From a checkpoint of a small mixture-of-experts model trained on Wikipedia.
Size: 14 layers, width 384, vocabulary 35341, 52.6M parameters.
Below are experts of layer 8 (counted from 0) of a mixture-of-experts language model. Rows are named router (the router's row for the expert), gate (a neuron's input weights, with its number), up (a neuron's input weights, with its number) and show model dimensions 192-239. Each number is 128 + 24 x the weight over its row's rms, rounded and kept within 0 to 255.
After each expert's rows: a language model's description of what the expert responds to. This comes from a sample of Wikipedia text that the model never trained on.

# expert 3
router [137 171 133 137 105 151 140 151 151  92 135 122 154 147 137 113 120 128 126 115 133 151 135 129 132  94 110 122 124 116 131 129 124 153 122 129 139 104 110 163 113 109 148 116 126 125 130 127]
gate0 [140 116 122 123 143 142 166  71 101 101 116 155 122 103  80 109 127 111  80 105 116 118 123 149 108 155 125 116 130 152 152 141 137 143 138 127 126 106  85 160 110 128 146  77 170 147 140  95]
up0 [142 102 128  80 148  88 123 139 127 127 114 130 118 134 103 150 165  80 173 173 119 153 128 133 124 114 118 161 156 145 100 130 138  96 140 108 155 111 170 103 127 127 113 121 142 106 111 112]
gate1 [115 130 143 130 112 131 119 115 120 137  87  96 133 131 124 135 115 165  58 129 145 143 154  88 114 124  84 165 101 139 116 112 128 119 118 123 167 133 112 160 103 115 143 123 114 156 126 100]
up1 [100 141 150 135 155 136 128 121 118 134 137 139 147 175 133 123 111 141 140  80 174 112 167 159 154 101 175 130 138 105  78 132 102 138  97 113 128 147 107 101 156 141 119  67 133 104 112 143]
gate2 [102 131 100 113 101 135 127  85 179 123 146 154 101 185 135 160 128 115 137 117 112 130  99 113 107 157 153 133 119 116 160 159  95 140 129 124 154 129 105 156 122 124 117 171  84 139 142 124]
up2 [110 153 113 118 143 155 152 136 167 139  88  62  84 122  97 139 139 121 120 170 126 193 140 128 118 122 135 145 160 102 135 119 158  98  75 103 123  52 112 119 161 141 156 131 147 132  95 148]
gate3 [167 148 122 151 151 142 107 124  77  83  97 133 147 132 141 122 140 124 110 149 145 183 105 150 167 114 132 145  87 113 142 109 131 125 150 140 138 119 108 122 116 101 120 134 122 132  96 144]
up3 [117 142 139 158 154  90  96 117 136 136 134 130 126 154  97 122 119 144 119 124 128  90 101 144 160 123 119 121 131 177 112 137 127 112 123 123 137 145 104 177 118 104 158 110 140 110 134  88]
gate4 [147 165 130 110 176 103 177 151 152  85 117 123 117 129 128 157 123 132  85 136  94 117 112 109 141 123 161 195 163 144 144 132 157 162 100 141 164 120 132 181 123 118 160 170 117 133 125 146]
up4 [ 77 129 138 120 173 132 138 157 100 130  85 137  54 121 115 133 140 103 133 155 128 149 112 159  98 108 131 157 178  99 160 115 129 118 164  95 126 124 148 116 147 106 155 141 165 129 154 120]
What it handles: Line breaks ending infobox fields before a new section or title, plus capitalised "The" opening titles, as in "= The Sky Is Everywhere".

# expert 15
router [127 149 157 132 111 143 130 151 166 127 134 109 150 151 109 129 100 121 111 121 134 188 150 125 173  91 113 127  90 138 173 131 128 118  93 106 170 127 151 147 131  77  94 123 148 139 119 148]
gate0 [121 123 149 131 152 186 131 167 138 136  81 101 123 126 153 105 108 137 148 112  68 157 157 102 126 136 150 133 110 117 149 131 125  91 124 123 127 169 107 140  96  94 137 144 113 144 128 110]
up0 [153 149  89 124 130 130 149 108  94  79 159 161 128  83  98 121 151  85 155 117 156 119 128 157 107 129 114 163 118  98 129 122 131 130  90 110 109  95 110 151 124  91 111 115 156 151 123  71]
gate1 [126 123 176 116 142 149 185 192 161 136 135 115 124 142 157 123 113 129 134 141 105 144 133 129 150 132 129  91 125 119 126 153 156 123 144 136 154 119  96 119 131 168 105 136 125 138 118 111]
up1 [155 149 135 123 135 128 106 147 148 129 120 103 139 151 118 153 103  93 155  91 131 162 148  88 189 100  92 103 126 119 141 114 113 119 122  95 145 135 129 107 126 106 132  86 142 172  98 127]
gate2 [156 151 136 117 106 156 104 121 101  88 130 124  94 114 178 121 118 100 103 106 129  88 145 118 168 151 158 163 117 105 150  90 121 122 103 121 117  87 135 155 165 112 117 167 136 106 115 160]
up2 [123 144  92 159 115  98 143 115  93 103  98 120 156  89 153 126 142 126 125 157 147 119 163 143 115 164  85  68 131 136 117  96 140  90  99 120 124 154 153  80 144 109 125 131 130 102 148  84]
gate3 [162 150  89 133 127 164 143 159 124 151 173  96 115 114 117 196 150 175 126 121 111 118 123 146 122 113 113 152 124 154 155 136 129 163  98  99 141 107 106 136 107 132  86 138 153 155 170 141]
up3 [112 141  94 104 170 133 121 137 118 146 140 130 113 103  97 143 129 126 145 108 113 153 145 115 118  98 159 137 121 100  89 153  74  52 112 122 138 170 109 113 117  92 140 112 119 102  92 145]
gate4 [138 116 149 135 127 151 108 125 108 154 110 130 154 175  90 103 109 123  98 106 144 112 132 141 132 190 140 118 161 126 109 159 101 113 101 176 119 101 101 144 127 110  99 116 115 107 114 124]
up4 [157 118 141 107 116 121 101 140 139  90 149 109 117 110 151 123 118  81 155 142 159 155 125 149 106 144 120 130 118 134 140  94 150 194 138 162 130  94 129  97 113 146 152 127 154 122 110 150]
What it handles: Commas, "and", semicolons and short function words linking clauses, often closing a word or quote, such as film, | "), | ", a".

# expert 1
router [126 203 110 114  96 135 140 132 106 117 149  95 134 102 112 106 148  97 113  78 125 155 127 104 129 155 111 142 136 168 145 147 165 160  92  77 166  88 137 153 118 101 108  99 119 164  98 117]
gate0 [164 142 162 156  81 139 138 139 113 110 118 111 130 117 121 181 151 123 104 113 143  94 117 104 110 151  97 184 147 140 119 162 125  99 137 133 100 120 106 136 169 108 125 112 142 135 138 105]
up0 [154 110 139 132 129  94 120 125 121 169 115 105 150 107 132 132 114 158 107 140 107  98  74 168 128 126  93 116 165 127 104 145 163 148 134 163 111 139 105 137 127 105 114  98 136  99 127 132]
gate1 [166 141 160 120  87 146 108 103 120 118 120 112 104 188 108 144 131 103 169  85 118 173  78 134 171 153 121 134 123 157 113 120 142 125  65  88 105 134 124 178 123 141 172 156  69 138 142 158]
up1 [104 164 143 154 112 118 139 163 103 167  95  92 151 181 123 103 151 116 123 128 116 144 165 131 129 180 140 146 157 162  93 123 136 117 172 105 109 140 147 128 107  93 130  97 105  78 129 130]
gate2 [127 164 144 165 111 132 146  98 110 140 134 107 149  96 115 152 153 162  98 106 124  88 175  87 106 147 106 184 122 144 100 115  58 141 133 122 178 141  83  89 134 131 166 169  92 154 124 163]
up2 [106 130 144 179 118 172  82 151 129 125 135 158 118 102 141 129  59 102 142 132 150 171 150 139 122  95 145 170 115 135 123 135 129  97 150 123 160 137 111 142 101 124 135 122 131 116 108  92]
gate3 [128  98 119 120  98 160 150 109 123 152 114 121 167 104 124 126 107 181 119 112 142 104 161 138 153 112 103 134 109  41 114 143 153 110 111 114 160 164 168 175 132 109 166 122 139 105 106 155]
up3 [115 149 118 141 168 121 146 112 122 123 175  83  86 134 134 120 171 148 114 124 119 105 129  94 121 151 143  71  88 123 119 133 126 127 134 101 162 107 100 133  70 126 143 167 111 182  93 130]
gate4 [136 122 139 191  85 141  93 166 132 141 100  90 124 141 140 124 114 128 131 191 153 150 105 112 137 158 131 154 143  99 158 147 111 148 130  88 178 129 125 157 135 134 146 100 166 134 147 145]
up4 [105 118  87  98 114 132 150 144 149 165  84 114 126 101 123 104 136 120 106 121 139 144 161 151 120  93 118 142 122 133 121 136 142 119 184 107 147 118 172 142 154 117 145 187 125 140  99 137]
What it handles: Field names, line breaks and punctuation in infobox-style key: value lists, such as Course length, Class: Gastropoda, RR, Orders.

# expert 25
router [183 147 164  85 104 131 170 140 148 104 128 113 119 109 115 136 118 119 125 143 110 121 132 143 149 150 146 175  71 152 133 163 138 151 102  79 161 124 107 170 136 112 110 142 127 149 128 120]
gate0 [129  92  92 106 147 178 152 110 164 133 102 124 155 141 141 138  85 105 132  95 143 131 111 153 131 129 157 137  73 176 140 188 134 176 110 138 172 119 139 151 112 121 144 143 124 136 112 146]
up0 [106 103 111 120 112 124 137  94 107 132 149 100 128 139  99 165 124  83 130 154 164 185 134  95 136 131 119 129 170 167 132 173 124 145 105 154 131 151 116 153 136 140 173 122 120 104 140 148]
gate1 [138 142 137 184 112 117 155 149 130 111 142 114 146 129 117 136 117  89 117 160 126 158 166 131 152 116 139 152 136 196 108 141 123  87  65 109 111 115 105  97 136  74 117 132 107 135 144  79]
up1 [103 108 117 119 114  74 126 110 116 158 107  84 110 187 121 140 104 123 140 120 114 102 139 146  90 135 170 108  92 142 117 118 140 152 115 109 153 105 154 145 160 121 142 104 120  99  95 100]
gate2 [132 119 133 169 124 123 131 121  96 156 117 103 120 164 160 180 106 153 134 135 161 122 148 107  95 104 125 192 110 145 127 123 133 112 146 169 112 138 132 129 131 100 100 114  98  91 109 136]
up2 [111 119 120  99 139  95 109 117 163 102 133 107 136 170 144 138 189 174 109 122 140 116 137 137 133 124 114 132 131 101 168 118 121 140 132 112  96 105 103  93 104 159  97 114  98 111 107 121]
gate3 [146 142 120 131 112 155 144 129 114 149 140  85 122 111 129 178 120 135 115 121 172 150 104  85 152 138 115 108 100 133 145 118 107 114 124 112 124 121 115 135 134 146 111 166 114 161 178 127]
up3 [136 159 134 131 161  93 107 119  72 116  89 147 153 128 119 156 136 121 147 143 119  84 142  91 127 129 116 166 124 102 132 123 141 123 118 180 103 188 134 107 114 138 152 169 136 101  92 158]
gate4 [ 98 153 131  95 124 157 123 152  98 139 133 126 131 133 148 129 120 130 143 136 111 151 131 170 157 122  96 115 121 115 129 132 149 171  92 144 119 161 154 140  66  98 112 163  94 165 135 130]
up4 [138 137 122 122 126 140 147 119 119  96 112 139 121 162 121 164 103 129 122  95 151 137 142  94 101 124 126 163 171  92 128 154 164 138 102 116 138 125 120 147 149 135 109 145 131  99 124  94]
What it handles: Consonant-heavy pieces inside Slavic, Nordic and other foreign names, like sk, č, ø, Wojt-usiak, Høst-ut-stillingen, Sk-ateboarding.

# expert 2
router [152 169 139 121 133  93 110 164 100  87 125 114 170 113 139 128 101 131 151  99 139 156 122 191 168 149 147 113 166 131 121 134 145 172  92 167 189 136 106 147 121 170 141  99 144 139 142 112]
gate0 [117 113 148 140 129 170 134 154 161 186 127 126 101  92  93 111 149 142 142 122 130  91 125 152 133 106  94 140 131 158 108 127 104  97  95 130 153 112 100 193  88 109 133 103 145 134 112 103]
up0 [164 131 139 160 133 116 123 119 141 166 132 144 127 157 156 191 191  82 135 135 114 150 126 160 168 145 125 106 151 153 171 176 165 148 132  83 121 140 125  98 154 117 147 119 137 157 100 145]
gate1 [111 114 116 147  71 109 130 164 120 137 122 148 143  96 134 110 145 135 119  78 101 149 201 124 153 179 118 164 104 121  87 143 180 113 117 136 152 141 140 156 154 115 158 118 132 157 154 138]
up1 [130 148 126 119 106 138 137 114 119  79 147 101 174 140 141  94 133 118 146 117 162 102 128 123 119 125 129 127  83 128 151 183 138 171 141  92 111  95 129 134 119 101 173 124 123 153  64 111]
gate2 [114 131 131  84 110 158 104 118 151 148 121 116 147 114 123 139 141 135 109 154  89 124 163 142 131 164 131 136 132 190 122 132 124 124 101 117 141 108 104 108 145 107 131 105 132 143 130 123]
up2 [127  99 141 134 148 147 136 110 124 116 152 170 109 110 127 106 103 119 129 138 172 106 122 143 132 102  94 144 136 119  71 117 141  76 161 139 156 131 159 147 131 119 153 128 126 116 138  77]
gate3 [131 147 108 123 123 150 172 148  83 127  94 141 166 126 109 130 147 134  92 105 149 153 113 121 154 162 110 135 139 135 107 115 194 165  97 148 167  84 110 120 116 151 167  97 112 112 121  92]
up3 [160 148 120 101 176  96 116 100 171  52 128 134 130 135 104 128 140 147 123 131 122 102  96 128 124 151 123  85 153 128  97 162 131 125 146 152 118 114 150 155 105  93 150 174 126 103 119 110]
gate4 [139 119 124 115 128 141 105 105 101  94  95  86 110 153 136 108  90 190 136 149 170 153 122 128 115 160  80  72 148 137 127 151 113 156  67 155 151 128 137 140 117 139 136  95  91 134 139 102]
up4 [134 113 125 163 131 140 146 119 158 163 112 146 117 111 154 111 118 134 154 126 108 129 108 114 105 133 118 154  96 117 159 146 119 107 109 137 112 146 145 113 124 115 139 141  67 156 122 142]
What it handles: Given names and surname fragments of people, often in sports draws, election tables and cast lists, such as Thomas, Bread-more, Mor-atelli.

# expert 13
router [162 167 142 120 112 143 148 167 142 117 127 110 176 126 143 139 122  89  61 102 154 153  99 156 151  85 115  91 137 168 119 134 138 146 104 119 114 125 159 118 118 161 137 163 141 150 150  92]
gate0 [118 136 131 131 108  99 115 111 144 119 113 150 143 157 122 139 104 130 120  89 114 133  97 128 144 176 151  95 159 120 121 120 140 134 123 142 178 118 110 152 150 128 107 138 187 165  94 151]
up0 [145 173  96  98 171  98 174 122 102 126 123 141 195  86 106 150 153 104  88  91 137 123  83 157  78  82 112 161 126 131 178 109 141 147 118 105  67 132 137 124  82  98 128 153 115 123 186 154]
gate1 [146 138 132 157 123 137 137 155 155 105  89 114 134 130 110 181 142 138 105  75 109 114 145 123 120  97 147 172 142 162 171 124 126 122 117  99 127 116  90 160 107 111  99  78 140  93  93 115]
up1 [166 140 133 138  88 108 114 138 130 155 144 123 140 140 150 112 145 119 117 158 156 139 111 142 152 150 137  84 113 139 127 157 132 145 113 114 177 134 126  94 139 172 148  90  77 112 120 119]
gate2 [126 120  96 103  82 112 128 115 126 110 121 109 151  91 111 119 138 127 127 113 152 130 102 121 100 129 131 127 181 104  80 147  91 121 142 115 131 160 118 132 120 157 102 104 129 153 156 103]
up2 [128 129 150 156 112 127 105  83  94 137 146 182 137 126 134 135 133 125 128 135 100 149 162 122 125 153 146 154  93 166 131 140 146 104 125 100 110 173 131 138 105 135  82  66 136 125 112 166]
gate3 [137 116 174  87 151 128 118  97 158 147 136 113 123 142 124 121 145 132 102 151 101 123 146 130 119  66 109 127 148 133 180 121 113 113 103 117 114  87 139 151 117 146 137 147 117 172 187 116]
up3 [ 92 117 121 142  95 150 104 147 124 142 130 111 100 117 131 130 125  84 123 119 140  81 118 152 161 123 132 118 175 120 103 122 141 115 168 122 134 157 118  82 159 107 165 148 116  94 102 147]
gate4 [139 104 145 125 134 126 122 161 147 141 138  87 143 120 155 154 101 116 119 136 144 154  96 117 130  88 127  92  98 118 159 143 125 135  77 120 141 123 120 171 117 131 138 130 121 110 136 146]
up4 [106 112 127 111 150  93 151 131 144 104 108 157 102 144 142 113 121 137 137 149 131 159 133 151 102 114 108 147 133 157 163 109 131 125 124 109 132 163 114 163  98 136 106 124  84  85 169 129]
What it handles: Suffix pieces ending nouns, mostly plurals like -ers, -ies, -ions, -les, in analysts, rectangles, disagreements, festivals.

# expert 26
router [158 151 163  73  90 114 140 145 135 121 127 141 125 136 139 158 127 126 159  96 138 134 104 157 130  97 160 134 139 100 152 137 112 128 124 111 131 114 132 173 117 114 147 102 139 162 159  96]
gate0 [163 167 136 105 173 125 125 137 122 123 113 194 114  94 117 129 120 151  98 191  94 105 140 171  95 113 125 123 127  80 139 142 108 108 140  96 130 142 143 129 153 132 151 135 122 153 169 123]
up0 [108 111 141 135 125 136 112 182 145  96 122 140 144 123 118 141 159 111 133 127 109 107 133 128 117 138 140 137 110 117 120 167 156 130 119 147 112 157  74 168  77 139 158 128 124  92 100 148]
gate1 [158 139 120 134 162 117 111 161 120 144 171 121 135 105 107 127 103 121 140 113 138 115 132  86 129 128 155 144 113 122 129 101 163  90 170 148 141 105 129 180 114 171 150 146 126 126 119 132]
up1 [120 153 133  80 124 141 133 129  87 126 140 133 176 134 106 154 110 149  98 104 122 111 177 117 109 138 145 152 179 127 135 121 127 143  98 150 126 192 149 113 128 107 147 151 130 107 150 122]
gate2 [152 148 150 120 116 125 116 163 146 113 103 135  93 162 104 131 162 102 137 122 114 184 126 130 129 121 148 115 108 100 152 120  96 135 107 129 128 147 121  82 151 123 123 135 138  76 125 150]
up2 [134  78 121 115  89 138  95 123  85 141 115  90  95  97 173 159 134 152 167  95 140 128 161 130 103 116 143 140 165 133 144 108 118  53 169 131 137  78 119  86 142 131 142 104 100  90 150 113]
gate3 [111 145 115  99 166 105  82 146 140 159 204 136 174 148 182 121 171 158 123 109 113  77 121 169 134 123 146 101 139 173 177 134 123 124 155 123 123 152  76 136 127 151 131  92 144 175 139 111]
up3 [139 140 136  86 169 151 107 106 132 155 131  97 132 149 126 135 152 109 139 121 118 124 115 121 118 129 108 140  71 125 107 111 119 152 128 131 118 108  68 127 101 108  98 110  80 168 140 163]
gate4 [138 135 172 122 152 117 129 163 113 160 176 115 116 147 156 191 191 137 159 152 148 126 130 100 121 134 118 161 150 143 120 146 133 107 124 135 105 101 122 130 208 113 138 131 183 119 140 165]
up4 [168 117 150  87 139 106 170 122 158 126 104 163 155 135 152 116 100 114 103 154 142 157 173 151 116 146 111 134 127 128 168 129 160 151 127 158 128 105 164 150 168 147 131 142 136 148 129  95]
What it handles: Section headings, line breaks and table header cells in wiki markup, such as ==See also==, | Party, |---|, Location | km.

# expert 6
router [162 161 169 132 132 133  76 144 165  83 143 118 151 103 128 135 103 103 139 115 146 152 124 154 129 143 153 163 134 112 160 156 144 130  91 131 119 140 113 129 120 149 157  86 102 158 149 110]
gate0 [157 116 146 129 152 111 146 130 167 121 115 129 118  82 146 108 116 172  90 133 138 114 102 113 155 149 134 156 102 142 172  91 114 143 113  74  95 172 103 106 173 110 147  99 138 190 125 129]
up0 [124 176 118 119 160 135  89 149 111  88 161 145 136 130 102 116 144 105 155 152 145 164  88 192 116 119 160  74 169  83 112 134 164 148 152 117 125 111 124 132 156 142 159 125 126 106 114 131]
gate1 [131 121 147 134 140 162 129 141 150  93 102 130 118 114 147  59 113 113  84 163 139 111 133  94 138 118 126 142  97 109 101 138 156  90 141 138 123 140 133 148 137 142 139 138 150 143 142 101]
up1 [146 127 108 137 137 132 137 130 115 186 148 128 177 121 129 146  85  99 173 129 114 132 153 142 137 188 153  99 145 120 131 170  69 121 163 126 134 159 137 122 138 160 188 113 107 124 103 109]
gate2 [155 124 148 117  98 131  90 135  95 101 145 133 110 138 134 125 125 129 142 142  97 123 160 139 106  91  97 150 177 134 156 155 108 132 114 128 128 108 105 143 131 140 167  58 116 129 151 145]
up2 [152 160 129 181 148 147 102  87 114 126 144 137 113 119 168 136 155 130 170 133 147 135 130 156 112 193 105 182 147 121 147 147 141 127 150 118 168 168 100 108 107 107 157 126 115 142 162 151]
gate3 [153 127 153 111 142 111 125 138 158 179 111 117 134 127 128 110 112 146 154 174 125 110 130 148 165 123 143 166 113 124 122 130  93 115 145 133 152 125 167 125 133 140  84 129 137 133  96 109]
up3 [151 164 119 115 128 122 100  99 116 127 114 128 114 145 109 104 137 129 192 120 125 143 131 120 128 138 134 111 117 122 145 112 111 124 123 136 128 107 131 151 168 126 146 139 142 118 141 121]
gate4 [139 103 107 173  98 154 143 119 130 147 131 131 109  96 101 149 123 104 161 109 116 200 112 152  96 112 148 160 122 123 144 116 102  95 130 169 122 105 103 103 148 129 141 144  97 137 105 139]
up4 [ 94  97 161 101  84 133 102 122 102 104 146  83  81 136 115 145 152 132 122  92 150 113  83 167  93 127 138 136 122 143 129 124  75 116  74 133 122 137 116 125 113 145 178 129 118 108 158 159]
What it handles: Middle pieces inside names and foreign words, such as Zoro|ast|rianism, La|it|man, ma|î|tre, plus capitalised starts like Her, Henry, And.

# expert 8
router [173 187 176 121 116 139 129 123 184  76 146  69 121 134 142 131  94 156 153 101 129 153 105 115 125 122 126 137  97 167 128 127 163 139  97 120 135 122 158 115 141 144 184 137 139 160  88 110]
gate0 [128 129 129 163 106 126 116 132 126  99 114 128 129 115 141 131 121 131 100 122  95 127 126 163 136 114 138 129 119 155 133 124  97 131 126 101 137 106 137 114 121 127 176 114 112 169 131  90]
up0 [128 140  81 137 135  79 148 118 144 115  92 109  99 138  83 133 148 139 106 108 118 124 149 167 135 122 139 126 119 132 117 128 101 131 122 134 157 101 136 150  86 118 146 120 150 112 118 130]
gate1 [138 134 138 115 120 165 119 136 161 127 142 156 113 133 145 138 154 152 121 112 116 111 124 129 125 110 112 114 176 162 119 113 160 130  98 116 124 108 140 113 141  94 169 141 115 157  85 115]
up1 [118 123 134 111 107 139 124 128 102 102  84 118 165 144 159 128 113 128  80 134 145 160 152 139 102 147 154 111 101 109 158 147 143 125 126 141 137 142 141 156 149 173 117 152 144 122 153 100]
gate2 [138 135 161 124 154 150 159 155 162  68 100 117 132 113 115 131 153 142 164 125 128 136 115 117 129 143 107 146 131  83 108 154 147  93 140 144 148 104 148 122 124 145 166 116 129 156 144  93]
up2 [101 123 171 155 145 138 124 156  82 169 115 121 109 139 149  98 103 114 142 116 103 117  89 155 158 121 102 120 149 109 128 142 118 147 121 162  75 157 105 178  94 163 135 112 174 148 133 136]
gate3 [175 165 174 120 126 110 142 162 180  89 154  92 125 134 118 143 111 108 133 122  83 175  97 111 135 167 112  81  92 160 121 157 173 143  93 108 159 149 109 176 126 128 135 124 155 160 109 140]
up3 [ 74 110  96 138 152 126 149 110 108  77 158 119 156 103 110 121 151 123 171 139  91 100 101 151 125 122  85 119 160 137 132 112 119 120 140 116 125 115 121 109 125 134  93 106 116  86  98 118]
gate4 [147 140 113 100  97 123  70 162 146 149 144 162 132 122 139 122 125 121 170 114 158 105 106 109 115 163 143 166  94 131 121  93 150 182 150 102 105 139 109 130 139  42 115 102  88 163  99 117]
up4 [135 165 114  90 137 143 135 136 134 119 112 162 125 138 132 107 168 129 149 138 120 107 116 133 115 159 146 132 142 166 109 138 130 109 143 165 112 116 122 111 133  96 136 112 130 116 143 129]
What it handles: Function words and adverbs in running prose, such as but, more, as, very, not, and -ly endings like absolutely, unusually.

# expert 30
router [189 163 144 150 111 147 141 181 167 110  99 144 143 100 144 155 152 100  93  90 160 142 120 144 133 141 113 163 109 160 124 140 129 127  84 109 128 129 140 145  75 145 146 113 130 149 166 125]
gate0 [ 79 126 142 118 124 148 104  76 113 150  83 136 136 102 127 154  82 144 169 119 156 125 152 156 135 138 107 122 132 167 142 158 114 140 118 122 108 139 134 153  96 149 109 136 112 178 133 148]
up0 [152 172 115 116 140 125 146 143 133 104 160 160 103 129 125 149 135 124 136 113 112 107 127 172 128 176 153  99  94 123 136 160  96 147  86  98  99  94 133 163  90 138 120  86 105 101 148  97]
gate1 [158 103 134 113 109 164 143 146 107  79 133 136  80 101 104 136  92  85 109 148 191 109 130 142 120 155 124 149 131 130 139 138 122 112 146 137 160 109 167 113  86  79 154 156 137 122  75  88]
up1 [119 142 155 151 129 154 102 181 140 115  99 123 102 130 135 121 141 131 118 167 138 127 123 113 122 117  82 163 154 105  98 139  62 121 139 143 160 125 121 111 138 162 103 111 110 108 118  88]
gate2 [149 132 172 114 110 125 182 152 116  99  97 117 122  99 143 140 145  69 174 111 147 128 121  94 129 133 159 156 156 162 121 140 115 165  77 159 127 137 119 142 111 113 132  66 169 121 158 136]
up2 [139 127 130 109 157 127  87  91 121  70 137 136 129 103 135 124 103  96 134 170 117 145 132 137 151 130 115 136 135 133 150 139 124 166 112 154 105 150 101 107  88 118 153 123 161 165 131 163]
gate3 [143 151 121 141 121 105 164 132 153  92 143 125 117  95 169 184 160 130  79  61 145 149  94 118 141  64  93 126  84 111 101 132 129 142  87 127 133 122 150 138 138 143 133 104 157 115 152 132]
up3 [127 112 157 139 144 174 113 113 117 158 131 123 148 123 103 101  99 131 151 126 137 177  55 123 145 142 127 121 109 135 135 125 153 158 113 135 120 117 144 114 159  81 104 147 126 114 115 156]
gate4 [194 129 148 150 145 127 150 145  99 109 104  98 154 108 119 152 103 116 131 130  88 109 136 130 136 169 101 178 121 117  83 113 181 120 108 125 132 112 121 102  83 158 139 157  96 158 104  97]
up4 [129 158 155 124 124  97 167 137  73 145 141 131 138 146 124 151 158 123 192 156 137 140 156 101 146 153 150 115 125 117 131 124 150 141 122 146 137  86 138 100 136 171 127 117 121 125 130 134]
What it handles: Articles and word pieces in French, German and other non-English titles and citations, such as le, la, du, die, plus chemistry nouns like acid.

# expert 23
router [129 173 126 107 111 118 105 138 159 106 151 110 116 127 139 133  89 114 128  83 116 160 105 141 125 133 154 147 136 140 156 151 139 131 127 179 147 147 121 161 138 132 182 148 148 112 123 126]
gate0 [125 203 138 143 108 118  95 165 134 131 178 110 118 139 137  84  63 145 120  91 118 145 115  86  74 124 130 137 115 125 158 115 148 144 110 134 160 121 127 157 139 107 122 134 146 131 133 126]
up0 [117 111 129 147 111  90 170  99 117 114 128 123 141 141 129 136 120 117 147 171  92  93 165 152 110 169 124 131 113 147 113 106 140 117 115  81 150 136 184 110 111 112  96 158 165 148 114 125]
gate1 [159 145 142  79 117 126 105 119 155 119 136 133  92 114  97 119 186 146 142 158 112 138 139 101 147 115 133 141 137 109 109 135 134 137 113 126 173 134 122 123 134 122 206 185 145 140 148  98]
up1 [113 124 130 130  82  88 184 105 109  66 119 124 140 155 167 111  94 145 120 136 112 125 133 130  96 166 126 122 129 145 145  95 120 121  92 147 124 140 113 154 140 149  97 155 172 128 133  98]
gate2 [105 160 125 102 140 134 135 136  82 172 137 110 127 140 112 185  99 126  98 110 134 151 147  87 133 125 150 143 113 140 125 126 123 123 131 116 168 148 104 151 148 107 132 134 114 155 107 142]
up2 [ 98 152 135 114 110 135  87 159 158 155 172  88 169 146 126 114  98  89 127 110 104 142 173 109 107 132 130  99 121 104 126 144 131 126 166  96 139 161 161 153 154 137 131 159 154 129 126 118]
gate3 [156 109 138 118 147 120 128 126 154 117 162  93 123 145 118 141 127 191 137 159 119 156 170 175 130 129 142 136 143 110 100 148 113  95 107 141 130 129 127 117 138 136 127 118 174 133  96 113]
up3 [118 116 159  86 157 122 133 122  78 109 111 166 162  79 130 123 128 134 142 108 126 159 112 155 172 102  91 128 155 124 124  98  90 153  99 151  87 104 145 170 101 171 122  90 115 125 139 130]
gate4 [110 114 144 155 118 114 131 126 156 118 121 126 126 123 171 115 117 107 154 142 156 190  90 142  81 111 144 128  87 153 158 105 145 105 129  86 114 101 153 141 130 145  52 159  99 142 114 108]
up4 [122  86 127  86 123  97 149 107 134 141 126 135 129  82 136 134 126 101 158 135 143 163 117  71 137 146 150  87 114 128 124  72 176 122 120 108 143 134 126 139 145  87 164 121 151 120 112  84]
What it handles: Words right after was, is, were in biographies, like served as, remembered, invited, becoming, plus leading digits of counts.

# expert 4
router [132 128 117  97  74 107 103 167 162 109 105 102 155  95 139 118 112 115 125  93 126 163 142 147 123 147 144 107 143 120 129 193 160 129 144 115 177 112 133 151 158 139 100 167 126 164 142 132]
gate0 [108 137 128 104 127 145 108 156 140 148 112  91 139 114 105 149 139 120 117  83 162 142 110 119 140 105 117 138 145 124 113 154 111 158 110 138 140  95 115  88  76 100 113 112 149 103 167 130]
up0 [134 142 112 145 142 113 169 122  85 154 144 155 114 107 157 169 134 122 155 128 120 172 143 127 117 101 164  85 136 112 138 122 132  87 133 172 131 128 142 100 124 124 120 131 118 175 138 162]
gate1 [133 110 136 159 116  59 147 131 142 106 104  91 125  98 148 125  86 103 128 132 162  95 146 106 121  88 122 139 100 117 144 111 133 115 108 111 142  94 138 118 152 113 141 148 101 171 116 141]
up1 [116 130 170 119 125  94 140 109 159 151 163 126  99 115 153 155 127 146 111 130 168 145 103 142 125 118 134 152 149 151 150 133 170 114 134 136 153 112 126 158 120 130 146  91 149 172  90 101]
gate2 [129 138 126 150 114 122 149 156 155 100  84 124 115 100 116 124 113  93  95  82 171  92 146 122  88 142 137 106  69 132 107 131 179 130 123 123 131  93 127 158 123 108  96  96 126 155 125 128]
up2 [ 99 101 137 103 155 107 153 137  97  87  92 116 110 118 103 121 133 128 135 111 157 115 154 147 121 115 143 122 105 115 118 147 144 120 123 105 138 124  91 148 121 175 129 112 145  76 118 100]
gate3 [158 145 129 146 130 125 134 137 119 103 131 100 200 119 156  98 143 110 100 119 142 131  98 148 127 158  85 124 101 122 155 156 153 125 135 195 120 183 122 139 123 121 107 137 133 145 131 158]
up3 [ 97 137 105 127 102 123 111 142 138 148  78  95 111 132 151 107 135 123 108 153 121 132 178 146 117 121 129 111 153 111 152 181 118 133 133 108 154 141 139 107 116 148 114 139 133 144 156 136]
gate4 [140 153 152 134 137 144 151 103 123 125 142 113 146  86 118 109 115 111 150 136 127 138 134 136 125 130 133 115  96 120 116 125 166 143 115 116 100 119 142 106 143 112 162  71 141 111 102 126]
up4 [156 175 127 173 112 157 135 116 128 134 114 133 140 139 145 142  72 135 169 122  95 144 111 109 143 109 155 104 104  65 160 130 140 107 143 117 101 135 120 134  97 159 133 122 121 189 142 107]
What it handles: Participles, verbs and words like both, used, known, also after is/are or a subject in descriptive prose, e.g. centred, borne, wear.